config.yaml
d_model: 256
n_experts: 32
d_expert: 64
activation: "gelu"
moe_layers: [0, 1, 2, 3, 4, 5, 6, 7, 8, 9, 10]
balance_loss: 0.000598
lr_router: 0.00196
vocab_size: 11618
norm: "layernorm"
optimizer: "muon"
grad_clip: 0.5
batch_tokens: 65536
Below are experts of layer 7 (counted from 0) of a mixture-of-experts language model. Rows are named up (a neuron's input weights, with its number), down (a neuron's output weights, with its number) and show model dimensions 0-255. Each number is 500 + 50 x the weight over its row's rms, rounded and kept within 0 to 999. Numbers have three digits each.
Before each expert's rows: "raises" lists some tokens whose logits its average output raises strongly, later layers aside; "mostly gets" lists some tokens that are sent to it at least half of the time. This comes from a sample of Wikipedia text that the model never trained on.

# expert 7
raises: "er", "al", "ol", "ers", "u", "ov"
mostly gets: "In", "On", " In", " However", " This", "ple"
up0:593526458495594485590463505530495555529502500456603445460491474499516473532467538389552495502492502560513493582540411465503589569462514524482524490499501519457607545510602581525532451497470554550556490563475523443509607561485413505474534468468460461487604578399474511478459568505536544459472539506498557416480539555561383477475521455431449518479532572613452486480403455476410517487482594479513498520499585407502442379533489598496446542503503464537438443487481572556483498466558519575488506328510503526521543478498454479619481468479497570475617517486455446466488437499498569525623480447523459581548537476414517578520427568459476501485466447523471474501449521507479488408523504450536408435555492536525476557437539516416420459501496556543517444503467496543503524520428498
down0:497572587477483510476450462533564407441533553512420509504449502434503571440395602439573511595498579615452539568484506445525485440430425497519496486471501479468527466475496529511514499469458494516482538545600413436429414480491595539530559526487559406458571452549472465477535511475450512524560505473472504489554472462508560412504510550481547317475440468591602535503492511531468490529528521449496566445526444454512448606506585421443480544446488528507398514505474574521579496582457442471485489559464486462512593486401549438566431473517481580509458523464544416528468470519495472532425461460563510520509463505513512537503527553469486505498480483507480522486406429648532564501389538448510583439521549461526557377519558506505556473602521529516467555467521501459521584540461491
up1:475527531465476596501538517552471506508479500461472480517484486471487538519444510490444482537430585530562544407379412566509445541522605477464448419504579495501533643438538484466481479471487517439541492570491521484461571474557452485536546498583506504493518496428457498444460418521534573464509545499452498475532575463447522557498507446530422489433500495486590535475497507519528554510493452582586572451492430581582522450541498528440499534400509484588567505460461503485483446564515502566583533525487510472527503466512584530533519436540382495504398556573432567483460439547423456559541646478496506568604498407573485433629444533439450453468505460556490605521384462440531540477494463458471483427502525484535532497510469549559481507511499579418405508371421492519454506579506493
down1:448468537500511458495518500482420466445423578589441525523557479489432559436482498506571495466529437515497517596567534540484503489483439521581603468508525511593637444444515536475488510472609441449491574477502503460539584424549596437465472597540438436446468459507514506429525533381478509510520514435540577466466412455498496543501464539567476497480490571573514534495432513483504475487535513383513488410513497490446398496437574408472523457436452486559569430525541517431534559496411515575493507463512504465556489477506493555466488577427536565552594527353547525555468562528490485489452447503552518563501469484384578449467464471516431504478490606414445431480489596468548442512480592483528448492513529492542566474538580429500544486518434474533494564434585476604510490519510532
up2:472497563544480416466487559506477482497391419588471523500475418566513424511566599480505429532539503421491532460557376490606478474491427499516510460455519545587394445471553569458407547522397512536450611470496507507527457512493432577436559493458512468513614447474579464459522503461544472479509525513520478493505380499494551500568515545546504480525524500451587558435488458537502494481488487522502580492549443524472446551456619497473489496505530481562531571486571554549545464505517506462411546473440425462492600501496385491506421498595491467540545422474462462507580629470487556481572473527549581524468523484474462610514512594465460458600570402487495480400600499431461555443468542462536548518544559493505493487560449525515490467543569492405447468572472491541439503467463498
down2:396505465480533429440518587535530530514464445541570554504428449474455462531570592544451510527457492437526462535479506481571552471489374539557455405446496475452498425519519496512487502446455459490392481525478544524481510527558453600421564514432421475470461570470565497445477491505526510408425506566589488478545542615517483527326512470489508593536423578572443533531549515450561496504513502494566500507565491461489484564427544553482509433420461462421515565543398465539563569509506598537536508447544444444566488472486521499513488519570480455452575533598438508451496602554459517487530476672542462510574564459523483504500531425440503509511474374477463497466495483441504517494462516511448539450494460504509478559556626577576503476501489504472502504522389512525441499442533549
up3:534507573551436499480403514516545484511568453479577484532527521534468541517595488478449509535492475539474567601495446443529518600514539454544637431449496464486466451458588534455437508497468571489543489559454489571522420542392582473517466595535433584538477504447567530448573439480549526473615468463535445557484487568456515449494510511447525465573518497499512477501428419515500498568451544461458491615506480487526517615587507460508527573506503519450523501469464371481481496440406483447502424546555402487465538489574542514431522470513555521529400455492399414524462464468587470520532483426593450550547537494506492500507558523546517492495550467445569569418477463449572513598405507428467515431462425523422462583443514525460435576536570522505394487482558435486537510523460519
down3:485476492511408487550466436459416463478436431345475525470568487517537487491448439413551513504431516438498500466521511522477541528496478533533511506544489520448557461568464590551529522464526472520492409459531626515512559591443492499439462534494508521510437564528442499507494554514469534583614457450495438479499533459496384524527456459466424565506543379499501440415418480486531517528474440420493543504453439516567451493491537549595559515494518498470512514497467486440491520459538477575545512484520418647457495526448492638503495509519554386480471502570459493528525425507540507539543636498390486507466537564478402532458515569428488444484589483597447607459523558554565527542542548494543538487485494514483525551430517420521450548401470520572471619514528522528570453424494571
up4:423488520505574446480531452545529502540316511539474461502539480553482503530492534500491491474444598609433534601439461513509478573595549518384526560537578559514465487584530457504422555484507508452515485494516384528487451540482538561422461459405546449484520487438469461444418584495463531514447489548521508482541607414496456572457524464503480482504504605474496526450515427525505471484514549553546489573578535492549499456521486597425549572616477473451481547569508470573450474497437506559468562526596487516483508567478497540430575491523515486517436443524520506492496476481529566590626455437452577563419463538389517511507469441493621568543561474477528481459563518518490404509443480466426483460550459492482483574461552446434505536487433477392539499506553499436452471467580480
down4:558441479537493467469528590507566574513471540405448491550509551622418472544404503514569494518423368511541452468470460509484495526539451446450388472557514511569489524484480476549513482492432524533493547587572579470490447535445524517474524419475488432557570464534462528523530600558514458581534514472505433470481520477470459471533498484577442448468509453477454453579470601467458563438468513415477535440525515487413597456441418566437471442542500508506531471474502496589496543480471494605377483475454552404484456491441462443441516458443450528674510514458481558543522490580539460547440561519481483495472518552588518549519500544480495510530467552442614501636482553529467522437573539450516459485451445543591589470511492555519472530511578573507544484463455527480459453395520455
up5:507546483478562548508517591494521512533500515477543496478514493498545537548498552531514521524514493446456503536531548477479590500537501458460542495375495489533469433493496532522462437529451442494541432463570600425464579446524538458523508485480487377424324448470365513407574509503525512534452461516552525526501572529568428515572537481497523517480515501503558487438495502495495576482529521537541448469533366479480504474575546501522652495555583469537613428527538520491436425472549516533496514493456446402525524467521565390591422449505514523514472481471551468333562475492528522427553474440511534667430568555502492462503537466471553465492406586502440450523489496514541518538513546463575572440433466428441462594527498474463500454459464531540501552581469515472548492409450531
down5:499520544490446572516461519571484447505473530442458470526493564500476505459521474506448506515434626488479450463429456504527438490441517540664431587578464500500447485491494545522510558416465439416508489642459526574572504463528495503554483408445516398523444553513527508460507522465416528468533533494555544505518457442576474565635606528603510454511380453459516548467428413543575458438476489531494527534407600468499514430505509505394554567565479533595534471537485523543556466429427497447531445537550415468592549604527463453461452474518556459517543541565513541486585460415539532512527442432610495454527490549524481485525493476474465464513488529484562458510549557488474437471401420483541448502428572496502519504469537545509515522547493486450534497462426502516369469512482567
up6:550552433533525519564476604580429562531464414503498474433529536493437485571523579476462540507518383535465394547544510579385539434523403452507580484493536592520528488514511437426467574533457610478558509438489442576519352485564528508451459551507546542564577489511526562445515478463561475435445535487513498500506429584471476542458412436500524465439479481540538593569442516543477452523508438413492489532545503512487491539433401450546526543482469497535532480472532573523472446551529592422497505523580577504475479517512477534503483538419570508509485522475527471406555527507476569429512518480376458418522483498433550522442540568489466498502558404497576556567493521588485404492454494594502609412546527461489465432560492538504506487372490440513581534499477519529480494471541506
down6:586453445516419497537494454493561594573556525454435540449453489445482550479525481415545489496575448447498521517551529509460486473491472485520450489518518626597497482503524526576425593546544439460500513431537515535480443500533578437430460489463490587503529534562480522523430553457505442535483529527386419596430551479382541495531495544464554520485437521558498542457518585441621394554506554461563463525549479555477500496574487525446456538458444487433475581464452373450433552514482563426570479540503549471436520486448514533410649494480497480506487475529525530501537428492457562463507521487502558484440432531515471573402483480521489534474539473464532478538488571500585475424597522496548488451491512571483544348461455514511427619474503487412518446478537549517443516613469484
up7:477517473500503366486525573475492623514452498440521455484483502469525427519459530570517502426520510491453591416555540507547482510537531565518438507510509408469583479516530479575459543556475534518505569427568442540532536497496468563476447482449474485562465490527432515415530539518456455501420494458480603570541526501579528383574454612463551494489504497513522412579493495539550579583449504450424536460463502536435543483459362515473578509424509505547582510438534422611467508458485525503498533489484498462541446551466422465557603556534502492472504556575379418360460519484502398444520440448463491509476566583540453485486484546474561547553570407582485489491508526491447472516486497505448516503433496543569457556545494481518586596480448585401495480488493455614572474498498523
down7:415484550540577530570434583453448530593435510680583381535450511466472524519512531464474379522529457510451473478452546564606513481544448447453501452489416489577531528457507452541527538477520436568523474499513516587499478444447482499471478465514554502512508521490548458489490519495558531425497448474470535509604515456499584476540530494536496431553516549381483461455489480574545479475474503458420549539443480368498529543517407478518501497475482527505468624603483504314538429536457523542493584440495445447453557470467476501523386478502489519460513493533495503558568519574430509651540474477485428523480576454509555508475472443449508513477506571547538486549476516491553571497516489514587376508491504486465554477559509513529501469482457463509430504532405579497535620474446478

# expert 4
raises: "v", "ed", "al"
mostly gets: " en", "ar", " non", " ar", " ra", " water"
up0:513577470553511460486515508433452489572459560540554512536528522501453417425504474549445543530514537505486461483554530473493579518465572584457547517471482495479579512514483514515550383518452467404512550482508418471441545555494406512493410437429471562507619586535530388547579544464408460473518551432506462550494572522494455449520590531515490460470543584434561533454454548500576552451446622575539615524560541472569595477404525465574516515485478527554447589509606484466522562493456625481533499483486537503509526484394505483581447432592489484606471531489441481488444522482503414491615495482459462499436508496490479485461493476533432448474491456486573455485559476443398468523497556511423570469475477491437509529484401477492496426571435542546520550508541529377445470478508526
down0:565521540508474470440493516493500537472585470472488485519560508506422413363507528565524476553514401467462476478570500495495498498513448365533535543534502516507548577324490463529530476482486491546530539548554416463441539483376564494517521493565576583472515503483406412478458516440454647520451511539511417533489509541429545444540425578475507485506526413531509527515473440473450513514442576520461522513521524445474493592466514529418450529565490508468530481468557446477511506598505571473526571575512456521504578488470539519443384522483425424409457507588522488491628564547474456462448539560426545527560470535425503466513521519471512633512497484490662486483507385462444564466449515547474480453517522539471535427518456431541487521519510481524523536445564494597490540506551458
up1:498593485608505539396582477455452483518578469447535487519557447540411452501481536461499443451468522490501513391436527519501459578502469364516605421498462461469399459399471604576491466395536530520605591564503575593548568560511486604552447439507459547446494541500536516503456478522598534483444565469489495487503523442519471502448482464518552467510433556489563478452449538535607505487418437556454482564424511500536524502505538523483540524482515486492540566509549458524512583542486453498401569522513449476506500559526481436592491513520462466438464449475504498509517379518557535511368626464537524526443466556516412534441505509456528459440462564551604540485431498453517517522478464517482552528606499524473491538440547427461556477523479528511401473575485499583452531522495423
down1:530552512482470469394478508436556453462577434444473363547505536489412454528389527446488498481485408491493506556478480509604517457455525297555461485528457439583445545467440447546478546413595530504513507515510530493451533548519473537505531409543533469462467487414500491543598515570466491488507495560503477489551513369485507635516486566504437582526528448532500419542602518481387475450547608517510456512546520450523574399472505495466530544553563479481438472458526515511491477546470449459482581513520521436479500520414517549500499450479462504540496478591478421445524566515530465604497557453486460476518444493528532539544558434526472396475467490530524537515437457431448477645498500565559494571562482538484479459564542527521503434462548574477499477529519587536565490549509597
up2:572456564435549479500548419513510577537416405581380493559538578519581505533452444497513486462451440438603528461466485522506474476525544497485422419519548530500430560488515478417507526409515430524544501438454537523511451538483500503581515486552527522460513458510508432526502456556434426405532456516564521509509491477512589453466485420499508492482534552485592453450525508626507477480552556465574527527477527573458430355492489544563467511467450392512518390451539550431531496515617586484532600490514481491521483439404566557475389485514476463576472509541530588402368475492507594435572523572444513462456447522525494534569489540518595526488497527581500526509451540502553474535479468464597561457460549445522428414527449486512433464499530531494565553508519522523549525482496575
down2:493473471540456519477566473428440504505484499488523558487566384529482518477484501570517436484481509502516556547534515556480497534516522367554446489405589533615480415429478635466466569462490521510588464513497510535540535539420412554545516499531480554442464552507565538462438554441428479504516410610449469521494424500390412468524557451494490551555541541462541515493462488504544479436516518437504499502550507460495541447502526468525496518543522454490465584556497432439451481470435516557422517494525537530501559475554514625456490493459559563540497500524587547412496450470448584540491454526508427448557506525494500519533605400517504428489502517500433521362458532470521480518558595548574620459565507486488376442504492377431561581513473390492435416452545538515537576518534475
up3:502504437591546505484472451513450426483563508471508545462474558559405478561530540461437530523433461471514469488500493515485531551443484455562463526579554538520547457382477603534542537454462514509398557494507481447520478370497504425491447474548536469484481446506530477577470586420524469534548550520577565466480456440649525452630435594547489463525440425646419536488560545551527507535457500465520537508521430518595485497568477513489421478511495533505503466439463453493471512395501477483486532536499453440463427495473447569514559412516489560488516454401448477536496481599449520539488470464608617473527445434538544517575501496507545404466581455596489497558494545554492517425499457488492555537515497514529543506525448512454422673510504456541523538466492589490578513510480416
down3:408538464546474451560509519530576464476556498500545519560546485491451547468505477589515509617457603532569559398472548540459428479495507390516384422485514574488524463466494585491607508587496456488502491442447499505486574405467506552592474407534578594498445492507460413534397568511529553536472549548592546602455539562491531405553544507464466456487426447561487483456437439513544411529480491486516481435399428449578516494473596567488505475458420470511495583497529417515520469437499509376511507464489493471536502509448455529538558509457475467450536488498519543406509482526408536457431468440549582493466554515567512506547514578491496446564447445585472556496538536517519570436509498521435465421526506511563516543542515506421531484584483542490524441548518562403487390469490507
up4:593569502530606530561393569461488550574396501435427462497502620522502478470472508497497563441474479530506450453487459506500529500526479464458554540470488508413557441568537421443407447512571473528418486553533514575606514412522474462482456503473601480515463558482526539529499431531606416462547460506431541423497473503497429497514487553463447397432476474493506508538497534480435470385512526509487430551475518477505534511381462504545557445559510527468565538546542451502511484560575508465523497489420539553498533452422449455450444442621567464540465553617505492493636390569467437506463506485582599590498556519526556489479545556516452405531481471503451450561553498521540508567518522446566499583464488545447510479524416570466455422500513525568508484480449463565465513548430543
down4:561434480451533474511409458455578404504484628476515513530453467513523439492460584509508398551457377414548438462534480531555380506513487461430649501461490543494507587522614448497461443447534443494525530598543482554507511485508570485491558467605466633533487589474484449469494463549450513548533575556500532515504530505610611507460447480458397555462477505464524555441495452482550535444507451527423486487572508471508481432439512564460410458447534494558512575546430479429504502463488515473542486488506552488545522532411466477461561521562546552533492526568528464528493504487522470486544469588440544450445490535523424499453499431471486490486469599530554591493448547512483430560581463506516477493503504494483531453516524477459474385483555572517438471532493537632428584460410428
up5:471544503514549504517499505465523465457470512549531452499473529533470488541510492553471503455504468490470558465482584479447506491469532514582455477454472589479595486549467530587441453375452505590517519520469633537480449529513600506563501533495492463500433529407461534505482384520512505490446460512522594535464467430570392514565508519473582447504510518511426492496525501558448528502634453402508416503550576556558374585452519548404499510494570422566482514560583424490461409436566434503471573524472523534573539495565454455539532488498446594561493482465442508557565473511460571416490556492460491605463520508512484548407479556431519496490470492550488450433487485592503448523376520525523488442472516428566489485444525431524377506523531480516526478547396585416592585454517481
down5:518475388411506556428505470445540517544412552545468468518504381513469490505486523547477462497555472493572439491568546484593546542518495432429520556549475445519522460445499505460414422407478542506566516576551490531510542475523526489518497495483537637534462497459607503558570397590453483529462456457480586568585485445597548508522556409612575533487503546485394471487510543496518498459570411541506413525405596490536442413493412521414495488436494490501524467506503457481512497438486492596515573595444523472508587508506488458518516441447535524537496441478522570480566504501539461513537429456525397544474498433518410527552540589477477499525536570526526501490523432595501451500425536547525598443467444535442501513442471508488499417529433612463450447579521470446573450517473455
up6:528502503470517519535446519463487462460516560524540509494455335439464513527480563443541542505542490492525435580527462509573481465577581482414411608584519530514522549487448508533507537479506586525501466541459533571445456578571454549510499555547555498450481482551578527471460433493423454505485449431521488451532496424502358475494550588497478541509518432413435497565525470533505572551455464465541538400487509517502456469524470509415504497572493417534510435503526539616477486504473512526468557526586479555485472462575492653414543564547452577593363565486430412571399548436485540451431467471490485494509461494516536445467477501490438536490467484609459521510453595476408509531448495437507471411621502501502447572514491542418549595471513566510560503549527489453514477517509469
down6:551500498542492472561478436547501472511384467429567471592547591421401515496535475507526510475564560446477498484459441597339456493519529659439538486508526614429481414572569422499470432455530596493408462551527490489570551574587530462476469448529453557484466512586510529510466543487446500490492406499494565510470489541540407452392556484488582535526504494442485497483512493483494506467529453520478526517454378425521536405548424511531517553495515551554588497543504547493422469569463542542523541335493493517499552554461504465462485443478520478555485508532510537459560544491533508527593485533448505546503527462511475544446608554509512478509435449553468467457483496552477468614551471524527544461536435530413447435457521567447471462476434566504550478529485522560525471364463508
up7:513500545453501466450568520481331494545557464560544533425470519394416547431482503472558556463418563552447480522554500543483468525467514493464466443518540541578464484519426560432523446553584569464471498530500470488475496442577549450441528540537487516465481410507453507437522393500472439484393510418548522562457455484533459454512576542443532466494535561469552556536514515345481533505530538536444477459528472563433568566568523447492552549418562510493474566522605522528537461473467450470381512478447529598513520478554495541564480586513364499507476538570428501441436507540574492556529471549502586568465599563543435568508455516540519508481472465445520507467485506539598449526519547522437549563444539504510548523489511462457535564457534444393529471525444471414405451534521597
down7:473501504494581592465524492588426525520530433585406469550461572468537460516452502446525435470552508541478587497515508509519524522529536486564470539486474474491460452595561458510453496588578535561470641543572448411546471479511533501466492483390489442463520561411510532565582396541439504478473437473476427556446610464482388535515454561477430560486527340447523547523489434496414434611492465453430493417524461519490468540470586516595449506392535501458445565434553484465529539487445558621515491482482558478577446426519578505450462472546503454576460544489502455556542442569566527470460457516439521524465599492481498533540504490511550413495468441544515545482556505458486539536469517480496517518423545512506498440514526489503476502530528463471400427572510427517531452558500607

# expert 25
raises: "in", "ing", "ers", "or", "o", "es"
mostly gets: " Be", " Music", " Ph", " music", " bl", "!"
up0:569368449534454591497465438480474527525601410556510410556456445458452521492557491511633522428506522553425552557554542475488575548477502476486467405439559430533342524518483534490507505485566507521463483538490535531522493535493410537524474481486471481524480468508453445535453553568504504570547504508489487409410516494587550564547420477578486527417514408466559473487427462528532514571449626485543510561505496415469467502463596509467486493483480445523512488406587473445574417595491508546480574502494541503561510450470512560539480429525483606540457425436519547511419497532490581517518460532480553605457453418464478506516530562447493454486467520588462546540447527538428564351547575495524558506435557504488455480577492514517430532446508560560523424481580543472499485516471500
down0:545400492533529538499453411523477455466615457531510471515496390472387464491503533491514460540413560518459510576585552466488534530604447440481461396490465366557471535492491553474507538454424603463507464550408430584505472531492516601457486420618510541503496535464518445514464487579458510529458480506532556455470600467472491524610579483456486469407506442587540617400463488534506548569521562563469477590477485471492440482524568604509540480492531443495423593475459480510518416542491486484529464562379488527620498467496435550558536501468524563467462465473466488496489474467548551510461454512469552521419447449483510554522469598519476429542506440525505623419499530472472534477528468541493469548453505536523549521499547508404546438463467495562553487555503508457457483519609447
up1:511456456505535503547514454555531480437481427563499481468589544614507540567478524478464486437554591535502410496472532458443486526526531405510453531537484545558525445578487572472521494545497578492623532515442425552478493508519549577555531468552524455506582507524558497504516519464515421492483605429482521533524457475533523488445480514518587382517513510449501444482439483471453485476517487558392568443468497502496544512508549450460433504463420541517547546438525568543509282493570529496492514496541458542463534493493520394496578466468513429541481476403425433482483563530592402548489609503523502596584471483507520499499496545485504567358508440496530494546461483414526521523541539631540504538441535438496495547456544386568493400508537502439520500500431431563419433499439504
down1:527473426524472480482573476544572523468438493424430579443495515540547450543523523466457470539420495483509440499448496506467512435486534438487481431536570536536420457591584445535527508509547531548492570438500509427485439558527422514548561426497525469476409404418479482476563495512383575541506408451536382433449628494534542475489455437493540400510443475501519492519536529557486505452579576521432498447430439556509574463536534523512556618483521440437529557511529575445473461506523514516570408559452517445542448511514590420553525419496446549522505532495488522528455512572645514461538538493488536553536467527510504488564535492553447446456512407505590512572470427495470480454525495528532491546549597552619435502510508455625592457533479472429433461489533399484527542451484520
up2:448568557547465552547466493563492537486512497599523469477497474470420507569505527506514482407468443390442521542428518546410416551512556503563464571421611630499553461517440499505483458453582460604511572482558465468496439532531532495525563550587560438522490498438493485457488505476490465553438547563495480371509512451470475462605433488466573527521460494477534455548545537365455489469569446502536445437488467539529518555462613463584510394561455485526542538445428498402420553555503463460521467531511624433514435551607501562459431493586434555522554551479457463481412550515526455555440591436494545508439530510518532545491428442469543606512449455540505543468446453504458531449477511504447540439521486537532589457566489493430532506443528512448527548498523475460536468489479564
down2:532500515528569472566562562495393500480520520560416547500528509377501533530581472401498412403500505558464467490430519457422387513498475464505496492463511487480450567506504550505545537519460491532441559481461525393520512528392564470524595598528527469560513404540452510466590520438546402559578521552477481463561486455553613458578420502532455537448477528524443547488498496465517576473508490498567526514384443526475502568467519549454503452495393522399578487405504487512447496475489442484448463503566522534552469494565519532494579527439534519503478410450496563422461511497556532641446561580472476515479629511462539489520548516485434486461486452465488607484515468466459542549529486445457504488507527541536494566527547490455511588398555482487507456373535521565586438511538406
up3:439531560589532437596393425537513480531476571520463537462406516471497462484489481600521478455472385461543632431453602416487570431528557554483575466478526508472518508506487514525518470547557438469470493472510516543510517487536427532534473476497435499491492429564538606444487513566504380566482485528519511586459492548513464542458431509547503440627541465513492526620576422493434506521516542534453564494532500530478462479425552585487454534484528580512582459421469545582425450551561495464416428548466499458512455571583514597505563460519500568461527548482472456571447460560431475518451500570555480409499491465464529531488500476578587514450491431478416490568366497553489445525541488427486485521481476458562426477511501476527509508497448553485509424541595568589459414486508450
down3:488501520499453425556476487488557541423484470420539414577469481471431526526559480464473454524526655452500465512490523490399487430450529490554509543429568600489502530511561480505599453472515527482521387537606461573438531459493536429424527549552537495432491582463589532488415503480500502490506489548437481470466481453511519574501444533428545588461533471366505391434380412372503628493509470513537555545453547504510474520507481505498450437532563545566465550529499552565475458543547421451451521468485445463572335526510496508450508558483509471540496505573529472475538460581537452486532450404503466528459493473524526512513524471570515544445499520539491555498519479537589529490507568487497616396459474501544529466456553577492410452500553495566495466533485466524549598602450500
up4:439537586526568550492477460433490536459508578418499487584515501515470450506495420502457527533566482403521471461351558462464472500566592529453448548507460481505510470498563552461500533513531518460487477531631493443477417557563526488511439527575463463428586547466568547486578464414541523550547471529403476477474526410470469443598456462478446463479547466478543481449436524512523509494490467479416545449544588452469444457449532531428475516540585592527594457550455379443517542492497495395477471502538454421621464493465581548528480604529548530523479546522503519532532461476471521489463493429529623515476509405563499551547539490558483556522522428483549484596502480466532422380453429567488453385463474454545466519454551487542624516533576522500493575538472538528494460518547482
down4:555428488443510497505499442455564545510468385527481592471460527478471429456488516542521466356531454370520428469489463564519401539598511548499492438514497531580497462586536483473581480512512579501466518588592396482454507579474499614498509517561452506518584548500497480539460519473591524582533472501499485491432543523574575451543404484531514513496500491553508477486440528551514493526486525466425539524380508460461517472487397454459385466469552431568513453457516537423477444510501485503581490475475524412506523502462444428483495437518528552504454557584517487552573455533423456500371525471447584502591544485564537493507454580443422495544503470475547497459514488591496462482515470464621589419456468430502543518526506415657486468561495514556498524486526502538541491468600527
up5:484505508489446587531400578516554501501457542471520478519450489523453496456404460423464596392461510614492532441589550517506491472409609574554467475541562508460494485428504464488489515531418513464484503444482703503510513622557519527498515438474578464489439541478507461578536520591578416503479463439533564496554537551549515425504464517499536519481523457520544462505481565570485479532535535535466498532658511453532420504496580537520593502572473510538466394490503562479491439517460472477483468558512438460543525438470401541573521511554412550516491528515490441431534454483428506518562401507515425604432521529514428517480502498464480481530515570554551447501582549493498539479451421400507474428514488570434495406534552523457485526512431499472467495615544463485460480419447547
down5:407545467567528493538438486570536399444551500517586515517448513454456466532471556514432477420606526533431536531486522553498501470512347487586482420530584453402372376486494478560450571509501457496545503433544594597467526561581481534528509519522462493483531559502439525498524454493538471564533548465545575530520525540459422534562433427516431532453523535459443642494572509503473510483515555544424499414531560492545492587508509583501468435469516442534544486467443462505546476445497514441481508410532383500479520570453391504462458485521472517574490569505526584446516507467461550417585417470542490498598593482535538533493530446447583454507426496480471551487442526546518486589503410441436495418517458506575519462473617535462474473516552500488513518420515465488508548474501482
up6:431481463526586474526438537519514496498522554512445495473564517503569445518463392404462549424559509709464458502509518473480435461420466548573475495463603621432493518497469569530552472565517568431523556502518468546507540483533477535385544457576491604473509458444563456482498433488564522552547540479472549513516455375560508557594540470474467439474467488471471458446512453478516552551486448557501449451471535499561525529574491442567525516461486472435423483555521513469509467560566530455503525461457456453488566533483490473531566489469521611439474473485536445482571530586486498536509475518448506606517469512593592579517530586436513535439477496483455558479575504434441443448486428501532416532655532504385450479446438524460503467514441600476478545438448522448498491505451557
down6:584404575589550496589497476517506522411486412474559604441450513533501446470499518481376447513430536444535466519417532488587447391460596490503427461479499586490419470584529552468464587515504426546441432507466412481524518512520579473576570427465444596507528499469476462518460541425515454469516471524536481508517486561562446559501537518462442617456485524542538579502561543452384588536497619527454506531475472493555529475456564492530467438474540505436474569455521487522473553569500545416514499516478379478403590520519500394543542422486501457513512523486486457479557468585400571504476449539427451545490498512510469437449559532492492565477446390516535470436497490504508389466602498511536531522505537568526499508504504447587446447471535518508519554513582508557462549486496550
up7:567529464541487459546541490529458504491542543493456491502419496519533558420557520486554609535528514546495490550538486463607607536561481479495536520548465429570457499534469480448435559483485567514469386482541469579606527482470431514513500414530516513541420400420497514536435554548555506555409565541528568503495648480444442514482515497463491450573465503537469466459575449513487560470575417522422502443524524492421402439513391486488575508508541541453475501490517400480423520544516442546546499511487385530607535516485484471529497542537580500510464501577505489520490546560511494613521536429515401468546528472548532508375489446504462443436487476522541454515547458558515400457554484417480515425459474537476545502485510544584496517466592519614485430408413507466554473538624451
down7:469557537553470513504559524457543575483490501540606452471484497500396403480534534515420510546474428517533501586406510441557483568465432504497502508463470462451470544475503467499494462381500512392551477527439463445465578432504515518609566598455469556570532525481456523581439549595553414428442621478549576514405512438462490491459575531408513476545519486467443393567422515510501448453548471496545558541555523486531567554531493479472504460535577556421512495483466363482628566422456504499533485443575506513493488470449440451529473509513484472489504534481593542568409477521498454473544575612494498506516525553432467533455524539480565457485537587496452491490552479477576468470477500501384546637480496482495507474456518582550435521532450566511441428516519518527560459426435490